config.yaml
num_hidden_layers: 12
hidden_size: 96
n_experts: 96
experts_per_token: 2
d_expert: 64
d_shared_expert: 0
hidden_act: "swiglu"
moe_layers: [1, 3, 5, 7, 9, 11]
n_empty_slots: 12
router_score: "sigmoid"
normalize_top_k: true
routed_scale: 1.0
balance_loss: 0.00617
balance_bias: false
router_noise: 0.1
init_std_router: 0.0224
lr_router: 0.00108
vocab_size: 8519
norm: "rmsnorm"
norm_eps: 1e-05
tie_word_embeddings: true
optimizer: "muon_variant"
learning_rate: 0.00478
beta1: 0.9
max_grad_norm: 1.0
batch_tokens: [65536, 131072, 196608]
max_seq_len: 768
train_tokens: 640200000
max_steps: 5108
dataset: "wikipedia_en"
Below are experts of layer 7 (counted from 0) of a mixture-of-experts language model. Rows are named router (the router's row for the expert), gate (a neuron's input weights, with its number), up (a neuron's input weights, with its number), down (a neuron's output weights, with its number) and show model dimensions 0-95. Each number is 128 + 32 x the weight over its row's rms, rounded and kept within 0 to 255. Numbers have three digits each.
After each expert's rows: a language model's description of what the expert responds to; "gets" lists some tokens that make up at least twice as much of what it gets as of all text. This comes from a sample of Wikipedia text that the model never trained on. Tokens count by the router's weight.

# expert 17
router:101150160159133101138141093148111124197134144129077110175130173143087128105119115208070112134067063133129092176151143181148123164194183063090079073132085116073125119070151139104129140176145117137098099107161134133088096123153114155113093135096138167130148140078130123177163098131127133126
gate5:129143111132135108134164138119084094156122109140143050111149136098128133139119143151133121098152098097210110129132157161125151105187145112037053138130094088137094125126125221131116119099090101084067155124090125123125086148133092107113103111112158080108167125088102126098161100113025144109
up5:107101117092141135138161127124085112168127074139106129107111152079134124151117126185084137155116106091136143155144140172123167115127110127180070145087058164100159119094182156114126193207173130115103141081173088112091107131151089154128092107171152130071154141145154213061115156101158142113
down5:089059125174134144138084135139152087106163141104134173125159117116184164160126098154117128064177120122118142061116108151094114170090115113188172169144143136177127106146100123129106144076107148107135056102163100151086171088091148085092104147111173147062146139129066091136186112141149168140
gate6:153107143132125124106145088099106151165112089124089097119142094133169114162088094145164156093034111102165171088142192167155142166143099185094074144098098115133121115162108162109089203112080137196093117128106137151095161125122131114151149139141068097142124110100134124139142035092154107088
up6:132102122062170112131158146135115143127136153091152171185082184085083183116165167124138168108148145133102091109127094105143204098155147087173161151121136172124133105132156104192152140185067086144127098110125156148112128202144073187118114118129126164152185100134126160149164157116147124070
down6:096105154169191148127155119137136108132085122111108114099090093090086119151068120122131090134084141073182132128080140144135118118155094131094116185176112103097195142169134138129086096095144162145088127131090088154134066145082188114140169142088163149134141154095111051203114107124193116131
gate7:052107150146165109156097116153081150140131096128154157136148094090193099123130110147109146070153101122128102145104177156139104107173091188095058149109063114128177123113178139124095072160122167153152108109185145139101135091121119128165120069128120071149107150043168120165098133129097145092
up7:148090095146101102117115120111118177161079129038076140105151146102091061108120140112150055151068129155106139185149151145147123120114129100147130128180110154165124147099152090227099106112126118155132113093156113155162093088083108126070130101181159190146140108133129119134055100137106132137
down7:152146152213137132110099110151088177140146135123155090135171118134140141127114128173118120177158106114123113112174104200117175140102123125131180162101124141060090143145131122102200140190069128107074082057075182102120177124170134141096091087154124095153113124117159104180139164145122086135
Description: Consonant-cluster word starts
gets: "St", "ov", "aw", "sk", "cr", "ob"

# expert 10
router:169133120151123086171125106114165136180126087095159085184078123190131083122124152183099088093115101123152144146118155109125132075165164115084173058095103173139136142091089113137129086124127104132129099143130141113080116190071093114057131192132156090130183154060138107135089105117139149121
gate0:124154143154108101122083156144131104141126156136120138155121101145166181159116157124142121147111085175114141129090162113107138124162088097141161166111108069125138164090173113127184107200101112155174116108173074139130176131090113082174096220117110064074131118088166079083121054129169145133
up0:121184173182145121175105083124107125158134134074152112185111170134147111095119086130142142147059115095136103151189154089100135121083091117120113149145141103071158135140131105133129068156099091093143152077139079157181178139134128127184156164170101121103238116135111146126090105156098161137
down0:110114112102168089158178148154154138130144080129102090098115194158158115148122088151098175103143180161098135194043085109097131153099133083163115121116131136078154127142106049126151155139133100094043117126098105151105072155115147137121167148115172131135134097176186134129133163135091063110
gate1:096152101128119169149128105122126088111082200101111166164094131157074077130108123123127132159132107159167127090155119132110165163132126088140101169101146117192109124082116150145162159125134116142151111135161131125129127141133145117074166112142152184195050139129132053149056071133217149185
up1:109097157106169089128101130110166148058137122196114136109099082118047092146177125160136119067204140141128117159117148113103169083163125081115206083073138163159109156130107107113055118104161171124127132130175138092147094138133129122130153120134129142143093117094138142091090154101075156073
down1:169146153094170062118150129130104169112118042120202172145128121134130166079130142085120138129154112085074123066116074147215157138124120078144142105152136152186112147178191143110131074131158134145148142142088152160110153154102134162146107126115150113118158123124095084152071111108109134194
gate2:148141104096183131149137154110051180109091138105137145167117105139101122150135120181105114172087155102131083131107126157074120107140061098087102098150136166110163131098178181089145168153179129200149150164113130118056120091082083134081175094130122128125102143092080078119079113093141115104
up2:166126152157096083133054190167135115119168134140091155138111157134064153104139140120128115070146128146195150171076122128072105153172144162144120094142207122150113107114083118079183094105088208135122146070079145086130106134170139093165120157098113137134094158116137153140121140101103122178
down2:177129163093099134140177101067176172078119122165134131115185153075101158129099150101198107142199122161109144141114124122177174080107166159084157114165185099132138150135060065106111109137107123133120159146152102131129076138147142096158102174116115113121126127161116187175167093110173101163
Description: Articles and determiners
gets: "a ", "an ", "A ", "one ", "more ", "no "

# expert 59
router:120156159156149145092096094149156202168114127178148043158062161163118112131132163143104129169084110108086111127053113154150154149115108092104169123119125132090103144104102167150092110090160087167138123151215183096137097143150106114117119153093139104100089143124166086102155077131174116088
gate0:130109166184056118146081141144149130154099132114125134173116079089122101188168181133181149129047097149062081097139079129141111091117094135182137120150111200128135129130198131143140106087133072144079121111165127130151108110151139134128155162045112108129108104123149100087125165181124138124
up0:134110123116151139099102070145143110108109130159195092118140110131131136142125112146178142152118210104184131101203138154185156133178085143136144125141187160086124111062105078105138132119196133149117062121155140078094180127184118159136082142127149130124107134106132145127117190082154068083
down0:069093165106156151121124072101078093129185136147072185053122123180115158180084186131138132101148119122188140128128134092131117138193154155137120093135112097132084162140182193100124153107102117111181144103096156179129149126145152106081096149080105080090141148135129102189099113106123118120
gate1:125137144117153159141162096134116154106128139142151079168104136165100128141134148096119167111135110130112119119041083156172112146104135077126176106132144101118097158162067159212113184054150114141182118163155144139125096164121113139134131153155155104126160193120174055106087165043155109146
up1:155133169178067185178116163112098166169113207087115198125108088120130103103094112173145098053126165112150108173138104127099153145090121137127082109098090083135146206141165117124120069139121200112090143139165161083117127153135121122146171092076085110141116124144146128133147095125118122148
down1:155115107076115090086100184201156133151169174122104135126153106156180118115107133117148085177098125117129194149155119121141131102089194116102076113170121137133120177184143132076104114128096035147165149124076124144113147157088121141100075078157102147171123155133131119099135143189156125181
gate2:175142122131146131112103099106109186135127140154163110093080130103121140092140096143109129103105182129141159113088130102098255127122056152148080148094128144129106155154131105148080108123097114100125097131136133152093102152165154115137109164118110075180210159085051084143184156109129134104
up2:100062118083160198159090139143141182183066118149119058137178134092153093120137101138185123135151137067139171143155087132140096119130116096082107111093186117141180150168138117162130136094064160136081122124199116094108107099151118086107104114140187157142175095113154120114132112133125083129
down2:214142163141104166129072172137123105116143127145126160169163086099105128132123160099116109122176150121125129093166136110091158132149197161123061147155122121154094124068117201090211099141112183120194115131136118133100107099072124174126139142108170150163109194145093159085105132106113136099
Description: Plural and verb endings
gets: "es", "en", "ing", "ers", "ed", "s"

# expert 0
router:137112170158126130185169112161136202156156109158165132153075155181109119077170162159071133113093082118101141142035130153161124141144136139108158126139083181143143101146091135130129092138159074121115125112145103107142138202096088151101121203152130151145133116106144101140116067068182096133
gate0:148134131192146080175106144158196179184123183138182119125118116104170180139160117150165140158166116115104167116028163135128129139134132119114122087139166153140120031116108128126107139128172129110161130155132105110134179106109150151095158143151142145112135118143057085075144172133062091130
up0:127123072213110072073159154126129153096169174144100093117203142125153098135136122162075147067124130147144142104168069083139110111117094090199131099138137147092158123161115142083089111127077184187127079120095098177143149085177130137115149135094106067134112132126138145138147121151113147093
down0:117089062143166137134078141141125117122106121147196121120095130146105123143184125131101071167152149068202128146159181160117150146178109112094159173122141128143122069128123079046156126150135110095100056107091095151184111173120122168121170175128134095129117107110097086098077137124174154141
gate1:144132140178143193159169086113135139160108148089114109155104161151112198113123080127176184119123159120143192067129163166143127087155110128054062149140140144113158115166097199153154136172144181104098114149124137175072111170113132077086094180133158129136148091095150094122147103138133109149
up1:086100119116094115132118119096112089093029155144114121157127174159084147140095123115128117103144128120181083192152149128106135132109108116160145109092145179131119164167140135094112144130129050122153082056089098089196117095127076163177135063109107121132117094103122132130129178110197183146
down1:146115121107087145135154123090185076123142154129126092128140140114121151138140065068109187095075103106141130078125149136134122097144066118168125132134150151116146114172184154112136105047148149098147078111103052110082128123146103089065075130092122104099146144165169163154064065179116105133
gate2:164128143115137114102189115153103092154150103156184099159134144131099132121095119109093092073157111101129111118107136201129098106079138149105127168048119156168176141178126192126141150064116098106110147105096076103112138134167129164107113157163147102173210152088095034134104137117116134138
up2:164196125149109201117087163178118114090166120129079093154099120154103099141118125112098097119126111159150146163076121150165119100140144104109120086160148147118154106147150150121120098144148164115145195133104137076065112069049180173135133156172116175114105147161088070147111098115092092058
down2:171113112108150135117109131071166122176176130140166201094136143089126075132148205051136111152120105118126187082165096155137123111122133147158111099156124133136112157110113188153077136121134117082135105107164093106120087175161145065158102139061089108166093118134132053180179130144128141128
Description: Word-final vowel endings
gets: "e", "o", "ro", "ne", "le", "be"

# expert 23
router:101156128171096097126127055148149153157147138140114089153103167122059128088075086177114067129085093142102080105125197176193127106163185124105126103116120140099090057132092238141157100122165127139113075099149106119102165114120104112106144166130100128139136114122137124123151084116145129134
gate0:148109153108072192206079074128116166143108136111132133124080164155098112131128110167115095121132084101140131140164159200168087160136133142100121064118054100155138132106102190173152155137127150123129093098111164128138111107163116064099117115158123156149117081101166111097111085188065100163
up0:155139118168123141122154140100132130150100167111114133143163116123145116088104110106057180152139147141118138090140145113096167092100123159117153088157122109140172115121162128124103133176115129109174176119084150008143079147080230098163081095145105149162153163131189175159108102122164170125
down0:097139148118095136149156076107080150187137151123113160125128085161205093146109130182140080188138184146112148170196151087089113165103109125109159084159139171106150070132129186155142199117100111072135113127148158159110067131083141116154137143133129188126107108172133165155099097134100130160
gate1:123165174090154131143154119155098121102160091122097141117115124136084097104106121078088154090120138152144129138152101113129105017230105127126103137069156128097139112120103156125152094127177112082139056108053177076111124103177133143119122150084155174144140103085185105133136097110110104137
up1:092159130186130145160091092119172093176161133150185144115144096114140149155154134191160186127152090132119177127074098136099108115078087155165178094143150142136064088109113143098114121152152121115147196142090184103151192158127156116165148057112187099149145134086108115104110164100098122102
down1:109124092120125137142073150164164135104106152142132155161109078188117088118153155102112120125107151123136091172105114178184173098144072146092172070198179144133066105124109136102110186160171105103147115148147196145141106125115139182110080104129158108133142135099078086134109117209183131099
gate2:141117143147162154123077143118100121189128077164186115120065162092177118112101099099178142168180120172184111077172109161155152141120165107119135147152077113123068101174135183096127120113114070180117093132128135136107143146148109155081097147189092106085120155117130100160199144117120068131
up2:107119143160125208117143157140073137124086157148144167087132146140174151194109084096125097160126111108107108095160180156095096145096115099044117079143138093135111077106108142148100135123103074125089082156143111123100126157118113161069112098128156164125131196133116129239128106151113090111
down2:143163121143156068127158205166135096120084176123163138096115099145119146165145097142108184116135169134162088103170154077138192098102174128152122186062136097111118223175102115128122090147130107103167147159114168107108160132116132158144091127121116128132173103168119092134117093133079149204
Description: Short consonant-vowel pieces
gets: "ag", "av", "ig", "og", "af", "ob"

# expert 38
router:144116129137134102150117101166160143169143134100109074122083117163146100168170141210094072167100088092131088103071170116115142145168136138094133099103121095125141174124112176122111138140184129157147060151157177122153110206130069131117080155068134157125183175091170130142117120098096137085
gate0:128101119189179145172141150142079213155144167060126175165073146161109133154158085107134089092175173125149174101103146106146158091129097102115167152079090110150138153111116164105149188173147141166151102137171124102107150126107091139125085141094165077193170143092128140143112165106137134098
up0:123114094127139099127069134161168086187144147142150126110115132084124151153129086142129090150115141177145158125163155099061096187100124184064117166117171147078085123101102092189178158131200168132122132108146114140115078140090139123184127097150110149121107113090131062083077088113160135174
down0:115110133158079081067162123105113157087112095146100155137165157120126149132117147117075101083072092126139131111202175114097131164104153154101102174141135105119138113127150104102128110080092120131137131131150137164132096146053147110132165122105114069138148075035102163097163110062077065084
gate1:135108135140128103138198114169144073142148089147117130099055113107199027126111187166087066104109098156070148136113138099119125137135171142134114107161195112086126116104160126138142130126150144097092145170152161119127111181088170154091183142149102132108134183121148142084083161086123123145
up1:122110153106146172174114115198123092157157105118155121067133109120177115160141180139078104134110104074158089010136150100104119146193099137126127100122128143155100149134141127114167154113173079156145110136135119192195092157085140141142185158107129156092138132130091141079131159065138129102
down1:164080138104186157085154111133110140083101111108112109131090135161132128174140104091111160114131123125104112122074162123143140071136084127124155146143116085107133122151159118149137163149126129172140219162124111148131082051103177123178129063171147154196152091142146065116183189146142196138
gate2:139117083151130130118160081080132149132110126083113147093101116165105176133071089105134166093127057115089084102108167133122130141126153116117053130088147090117189098110142173161058112136163179102149175171121158142107079175134125158100139122135118022134121180110137117142117114110106158186
up2:127171126142088132134152111139128138151131107104122114122045159167162166157118132135168141156091091147102093125156155154124165213161127077177140140115101092154175175060133108113152176125138124171112145082104161106081111179103207067138155096145103182138170109066135135141089143113162134099
down2:167163134104136129017111179159170154135114187073103145134124153129149144144119089101143108127104067128152168127119090170151151118143100182171076116169134155147125150080115133079118178081123178107111084094105137173143138136131133114109070121098088107123118168078167173142127142157060090123
Description: Single consonants in names
gets: "k", "n", "h", "j", "a ", ","